Experts of a small language model.
Experts: 24 experts in each of 10 layers, 320 SwiGLU neurons an expert, 1 pick a token.
Training: a variant of SOAP for the experts, 4667 steps.
Below are experts of layer 7 (counted from 0) of a mixture-of-experts language model. Rows are named router (the router's row for the expert) and show model dimensions 0-127. Each number is 128 + 32 x the weight over its row's rms, rounded and kept within 0 to 255.
After each expert's rows: a language model's description of what the expert responds to. This comes from a sample of Wikipedia text that the model never trained on.

# expert 19
router [191 166 123 141 102 168 164 181 203 139 202 134 100 168 162 123 133 187 133 131 136 161 135 164 140 131 229 165 174 119 149 158 122  56 207 158 151 162 136 196  80 146 107 158 186  79 110  91 137 131 155 177 116 150 129 169 135 154 173 165 136 106 124 121 133 126 150 179 116 122 143 167 121 147 147  76 181 146 195 131  62 168 119 134 103 141 107 112 147 147 133 152 143 134 117  88 104 114 123 149 149 100 108 123 145 145 102  99  79 103 103 163 117 108 133 107 147 137 134 119  95 141 106 121 110 132  92 146]
What it handles: Noun suffix pieces

# expert 16
router [150 173 107 188 166 186 151 126 160  87 147 109  36 155 146 185 127 184 115 145 115 176 133 176 143 138 152 134 150  89 181 156 170 130 132 142 141 112 136 129  83 166 123 119 157  99 104 102  87 180 148 161  90 110 159 146 193 112 132 161 138 154 119 101 168 177 128 130  71  74 115 110  99 169 165 139 141 123 134 155 104 151 117 113 123 141 141 186 189 168 104 162 162 153 118 154  85 146  72 151 182  97 107 165 100  49 139 130 123 102 140 128  68 127 123 135 145 116  59 112  96 137 140  81 131 142 110 118]
What it handles: Possessive apostrophes and pipes

# expert 15
router [146 140  79 165 163 170 161 126 134 125 147 173  60 144 129 186 135 208  88 158 134 132 154 162 180 190 185 133 160 132 156 145 153 156 162  89 149 152 159 145  89 150  89 160 123 107 116 109 102 143 123 123 107 130 159 132 202  97 163 106 141 144 108 107 199 155 105 158 128  86 134 137  98 163 172 115 158  90 198 145 111 136 116 121 116 172 108 129 155 207  94 146 151 200 139 126  65 119  79 154 180 109 116 124  93 104  97 136 119  90 101 111 122 133 138 137 144  79  83 133 119 152 165  77 143 168 125 100]
What it handles: Ordinals and compass words

# expert 21
router [136 166 120 138  94 108 127 177 124 124 184 129 142 180 153  99  99 210 148 150 123 174 183 114 159 135 174 158 144 125 185 129 144 123 163 143 150 148 183 198 133 140  93  95 177 120 139 146  62 152 139 182  88 137 101 209  94 113 167 160 155 108 138  99 130 196 138  96 112 126  93 144 142 140 187  74 127 120 120 179 113 163 141 161  98 160 113 147 140 177  85 158 167 137  84  86  99 143 120 161  89  76 108 119 140 114 124 104  93 118 131 136 103 167  89 123 137 114  75  84 160 123 124  98 180 118  90 152]
What it handles: Verb inflections

# expert 13
router [163 150 129 178 148 171 160 140 161  60 168 143  61 170 161 180 104 184 108 175 108 172 153 154 144 168 163 151 165  92 176 181 154 135 146 139 148 101 157 131  81 163 101 130 165  98 102  98  96 167 148 156  81 140 157 164 184 115 133 139 133 167 103 105 184 164 144 121 107  77 137 107 114 194 157 144 177 125 144 157 115 149 107 115 121 156 144 192 184 167 126 171 154 168 103 154  77 157  96 156 150 100 106 163 103  66 136 138 114 123 124 110  90 143 112 161 143 107  81  96 100 149 138  85 138 137 104  99]
What it handles: Table pipes and first names

# expert 11
router [131 172 130 150 145 195 156 102 132 109 181 133  81 202 160 178  96 179 119 153 117 143 142 160 132 208 181 150 164 138 148 126 142 124 172 137 159 128 163 187  62 169 114 135 150 123 106 101  91 176 166 138 120 153 127 165 187  99 137 123 143 151  68 130 155 171 121 129  96 144 134 112  89 127 128 134 144 104 171 137 120 196 116 133 168 105 170 176 152 160  87 126 132 149  94 147 103 169  52 153 117  84 118 117 113  72 115 129  79 157 113 104  96 107 128 140 172  93  83 110 120 195 108 124 127 169 130  85]
What it handles: Dates and years

# expert 8
router [144 137 113 199 166 165 175 159 142 113 168 174 113 148 139 128 162 102 106 166 146 159 127 122 110 154 151 132 139  95 151 159 162  95 120 114 146 155 158 144 108 151 145 101 130  44 124 137 109 214 200 220 149 166 149 186 114 134 118 159 104 128 121  77 119 126 140 129 131 128 132 146 175 133 187 116 131  93 140 136  82 169 120 152 125 134  97  99 190 161 137 157 145 153 155 107  65 176  72 117  96  65  92 141 172 152 122 133  76 146 114 106 145 177  94  99 154 107 107 100 116 191  72 126 151 142 139 108]
What it handles: Mid-word consonant pieces

# expert 18
router [150 169 143 161  92 128 140 115 140 121 147 167 138 153 222 177 138 154 126 123 130 133 112 179 141 137 172 166 178  78 143 204 172  57 158 105 153  96 129 143 124 173 153 196 160  75  98  94 121 171 184 167 163 106 136 136 133 179 115 127 148 128 124 126 111 120 145 120  85 110 154  87 143 148 159 100 198 124 165 148 121 121 142 143 116 144 163 194 163 186  71 133 224 117 146 113 102 112 110 167 136  90 175 154 135 122 176 142 112 129 163 177 143  82 108 119 131 127 115 127 144  98 129 145 149 144 109 100]
What it handles: Adjective-style suffixes

# expert 12
router [162 150 129 178 149 171 158 140 160  60 168 143  61 170 160 181 105 184 108 174 108 173 152 154 143 169 163 151 166  93 175 180 153 136 146 139 148 101 157 131  81 163 101 131 165  98 102  97  95 166 147 156  81 141 158 164 184 116 133 139 132 167 102 105 184 164 145 122 107  78 138 107 114 194 158 143 176 124 144 157 114 150 107 115 121 155 143 192 184 168 126 171 155 168 103 154  78 157  96 156 150 100 107 164 103  66 135 137 114 123 125 110  90 143 112 161 143 107  80  97 100 149 138  84 139 138 105  99]
What it handles: Mixed list and table items

# expert 5
router [177 166 136 170 125 140 156 173 133 113 183 157 127 151 153 152 152 131 119 188 119 158 156 173 154 189 138 139 146 114 170 128 160 141 122 132 197 129 128 161  65 192  80  99 165  92  34 152 121 174 145 136 140 120 159 131 118 157 150  84  98 180 117 140 189 142 158  85 106  85 101  89 120 147 164 156 190 140 124 143 123 121 130 134 136 153 120 137 153 162  79 141 140 158 141 183  84 148  49 129 144  84 172 147  88  99 159 125  87 133 124 144 109 130 156 124 109  64 133  87  84 121 116 138 119 198 129 135]
What it handles: Word-initial consonant pieces

# expert 20
router [167 163 112 171 184 117 125 132 116 106 139 147 111 167 150 125 113 103 121 165  75 216 200 143 139 133 135 159 155 135 128 150 134 159 183 142 117 153 180 198 130 142  63 134 135  96  59 139 111 158 173 165 105 117  98 170 106 128 149 111 152 153  69  96 146 182 120 143  85 116 178 132 166 177 143 116 143  70 154 152 109 104 137 183 107 118 159 146 166 180 154 163 136 180  82 108 109 165 103 161 105 111  94 142 130 127  91  89 127 115 144 111  52  99 145 121 136  93  96 125  75 102 133 112 154 167  79 116]
What it handles: Auxiliaries and prepositions

# expert 14
router [126 142 107 161  95 153 147 108 176 106 137 109  93 180 182 159 141 193 130 144 165 177 117 115 149 164 147 201 185 119 160 130 156 144 121  81 143 114 136 137 104 160 118 133 190 115  48  95 103 131 141 153 164 128 177 222 134 164 147 149  89 146 127  84 116 146 164 144  94 130 176  65 136 175 121 125 167 105 182 123  97 119 121 141 140 119 105 139 130 150 162 165 137 141 143 134  93 145  96 150 152  96 134  94 104  99 178  79 163 158 128 158 144  97 183 163 161 136 129  60 123 149 153  76 148 178  80 150]
What it handles: Foreign-name inner syllables

# expert 23
router [184 154  85 187 149 138 145 129 173 124 148 104  95 146 146 157 105 163 121 158 100 138 191 121 186 144 172 124 135 115 148 142 172 120 171  88 137 145 185 153  88 199  94 126 132 106  96  90  63 155 160 149 137  99 120 157 140 155 131 125 151 207  58 146 136 177 146 161 122 149 133 138 141 184 127 172 121 113 184 180 127 111 105 153 170 124 166 146 149 172 122 159 134 134 155 158 113 136  67 179 151  94 126 189 113 117 160 136  80 150 105  90  53 132 108 146 127 111 135 117 130 175 116 127 181 151  75 131]
What it handles: Commas and clause joiners

# expert 7
router [163 150 128 179 148 171 159 141 161  58 169 142  61 172 160 181 103 183 109 174 109 173 152 153 143 169 162 151 165  93 175 181 153 134 146 139 149 101 158 130  81 163 102 131 165  97 102  97  96 167 148 156  80 141 157 163 184 115 133 140 132 168 103 105 184 164 145 121 107  79 137 106 115 194 158 144 177 124 144 157 114 149 107 115 121 155 142 193 184 167 125 170 155 169 103 155  77 157  96 156 151 101 106 163 103  66 134 137 116 123 123 110  91 143 112 161 144 108  80  97 100 149 137  84 139 138 105  98]
What it handles: Digits and word endings

# expert 1
router [121 148 150 177 148 182 170 122 137 124 175 131 116 138 111 190 106 158 112 165 141 135 178 157 193 136 158 212 185 118 175 167 203 140 175 108 115  83 161 137 113 158 129 131 157  96 142 134  82 160 159 171 127 136 159 139 144 140 150 139 112 154 124 159 140 152 159 121  68 113 197  95 120 162 161 130 131 167 178 196 109 143 110  81 180 173 103 122 141 145 152 142 147 184 107 169 105 130 138 161 163  95 144 102  80  94 139 105 101 176 147 143  79  88 147  87 130  79 123 106  83 118 138 107 170 156 136 138]
What it handles: Capital letters in codes

# expert 10
router [156 151 141 152 148 193 159 126 154 101 134 169  79 186 170 158 126 173  80 164 129 181 174 110 137 146 145 126 160  97 152 164 189 167 140 136 129  76 150 123 122 135 142 115 193  89 118 149 116 185 143 136 129 158 103 143 178 158 135 100 129 190 132  96 187 191 121 122  63 145 171  85 105 140 147 122 131 125 132 132 114 119 145  91 149 164  98 147 198 162 175 149 166 135 102 157  71 101  88 147 117 110 120 114 114  78 143 155 103 145 102 139 102 155  91 125 167  70 106  84 134 132 121 108 184 207 103 111]
What it handles: Song and title words

# expert 0
router [133 129 138 132 148 127 177 152 166 107 125 172 134 142 172 187  84 131 105 145 125 154 132 159 125 137 154 188 177  87 134 156 143 109 128 155 191 130 115 136 124 171 141 169 179 105 137 110 126 177 216 145  99 118 111 147 100 137 151 133 114 163 143 150 132 125 160 117 115 139 145 133 157 155 188 116 124 124 207 201 111 134  90 110 162 183  85 127 157 145 139 144 203 133 130  66 100 109  66 140 134 104 157 193 101  99 177 154 115 131 118 141 130 136 160 129 174 153  87  71  64 155 124 126 134 192  93  72]
What it handles: Vowel-ending name pieces

# expert 3
router [123 145  96 144 141 154 189 141 125 146 143 116 131 161 123 140 114 132 126 107  99 183 135 136 188 152 173 178 183  89 173 122 115 138 161 109 175 139 142 148 125 137 101 134 137  51  69  69 107 185 194 119 136 156 102 138 133 160 169 167 153 185 119 122 176 210 108 169  27  98 128 134 162 112 117  75 108 110 118 167 133 168 134 123 161 182 133 156 131 155 148 159 139 159 159 127 142 132  88 143 160 115 130 148 128 134 125 106 114 135 104  67  81 105 142 159 163  57 156 146 116 168 113 128 182 166 146 105]
What it handles: Line breaks and periods

# expert 6
router [111 175  99 145 158 105 139 184 133 104 162 157  82 128 132 164 112 135  53 152 141 123 152 135 199 133 145 179 147  87 168  99 175  74 145 113 138 108 158 213  48 123 139 167 177  91  89 136 136 137 173 129 126 172 120 151 134 103 135 166 162 139 106  78 190 158 165  92  92 131 164 151 138 195 135  97 159 115 123 155 130 171 128 145 126 164 147 154 157 178 129 155 172 149 107 168 114 135 128 102 172  69  93 104 113 152 140 111 144 147 101 127  58 157  98 161 190 116 122 117 149 135  92  94 152 122  99 135]
What it handles: Table and infobox labels

# expert 4
router [187 145 132 158 125 178 119  97 121  96 176 191  63 179 149 175 138  98  85 166  92 176 122 145 106  99 136 122 169 120 160 112 157 115 101 126 139 129 132 139  94 144  96 153 120  97 118 138 174 157 158 138  54 131 142 213 179 144 116 108  88 161 160 113 171 171 145 149 128  72 124 106 120 129 153  90 116 142 130 207 109 104 107 139 153 103 135 125 168 132 129 152 183 160  94  88 111 162  90 122 156  49  87 150 114 128 155 131 125 136 129 117  87 122 116 194 199  99  82 150 130 131  72  88 137 154 106 118]
What it handles: Word-initial Latin prefixes

# expert 2
router [143 125 127 160 107 150 148  96 163 135 168 163 122 180 142 145 150 195 156 148 120 147 118 134 111 176 135 191 175  77 187 143 167 116 169 114 220 107 123 161  74 177 111 157 188 126 134  95 142 140 181 106 112 118 162 126 138 119 191 171 112 156  80 113 149 134 133 126  93 115 132  76 115 117 140 133 185 120 219 155 123 140 127 154 118 133 150 164 162 169 153 137 202 128 178 164  80 141 127 115 104 107  99 168 147 108 116  96 104 115 154 103 134 120 163 119 134  83 142  68 108 110 114 105 113 206 115 155]
What it handles: Name-internal middle pieces

# expert 17
router [197 128 125 161 127 154 142 132 117  70 175 136  75 161 129 168  94 159  98 159  69 195 133 155 141 188 168 166 137 142 144 172 131 149 145 107 156  99 171 147  99 164  75 143 143 103  89  95  63 149 117 142  61 149 154 144 193  85 116 113 133 195 145 122 214 157 173 122 112  92 144 119 122 180 146 137 157 101 171 150  92 164 129  79 119 146 149 159 186 171 102 161 159 145  80 156  91 122  97 164 173 119 103 154 113  92 148 126 130 131 103  85 120 148 118 146 144 115  99  95 143 135 138  81 133 144 126 113]
What it handles: Counting words

# expert 9
router [160 151 129 178 149 171 158 142 161  59 167 143  60 170 159 181 105 183 109 175 109 173 153 154 144 168 163 151 165  94 176 180 153 136 146 140 148 101 157 131  81 162 101 131 164  99 103  97  96 166 147 155  79 140 157 165 183 116 132 138 131 167 102 106 185 165 144 122 107  77 138 106 113 194 157 144 177 125 144 157 116 148 106 115 121 154 142 193 184 168 124 170 156 169 103 154  78 157  96 156 151 100 106 163 102  66 136 137 113 123 125 110  91 142 111 162 143 108  80  97  99 149 138  83 139 138 104  99]
What it handles: Mixed openings and Latin -us

# expert 22
router [136 132 100 145 111 221 105 100 203 123 152  90  83 117 161 191  74 149  78 133 128 134 169 193 187 207 141 133 136 128 167 143 167 108 142 102 146 103 160 198 118 174 144 124 146 109  94 123 111 162 147 170  82 143 121 146 168 146 113 141  92 162  89 136 172 163 126 118 103 131 127  76 140 198 161 116 134  72 190 187 111 152 124 114 127 149 139 146 160 168 131 152 145 146 127 165  82 153 107 172 138 121 112 137 102  69 129 108 112 104 157  88 102 113 169 147 192 116 132 108 100 131 102 111 118 160 118 110]
What it handles: Articles in sports text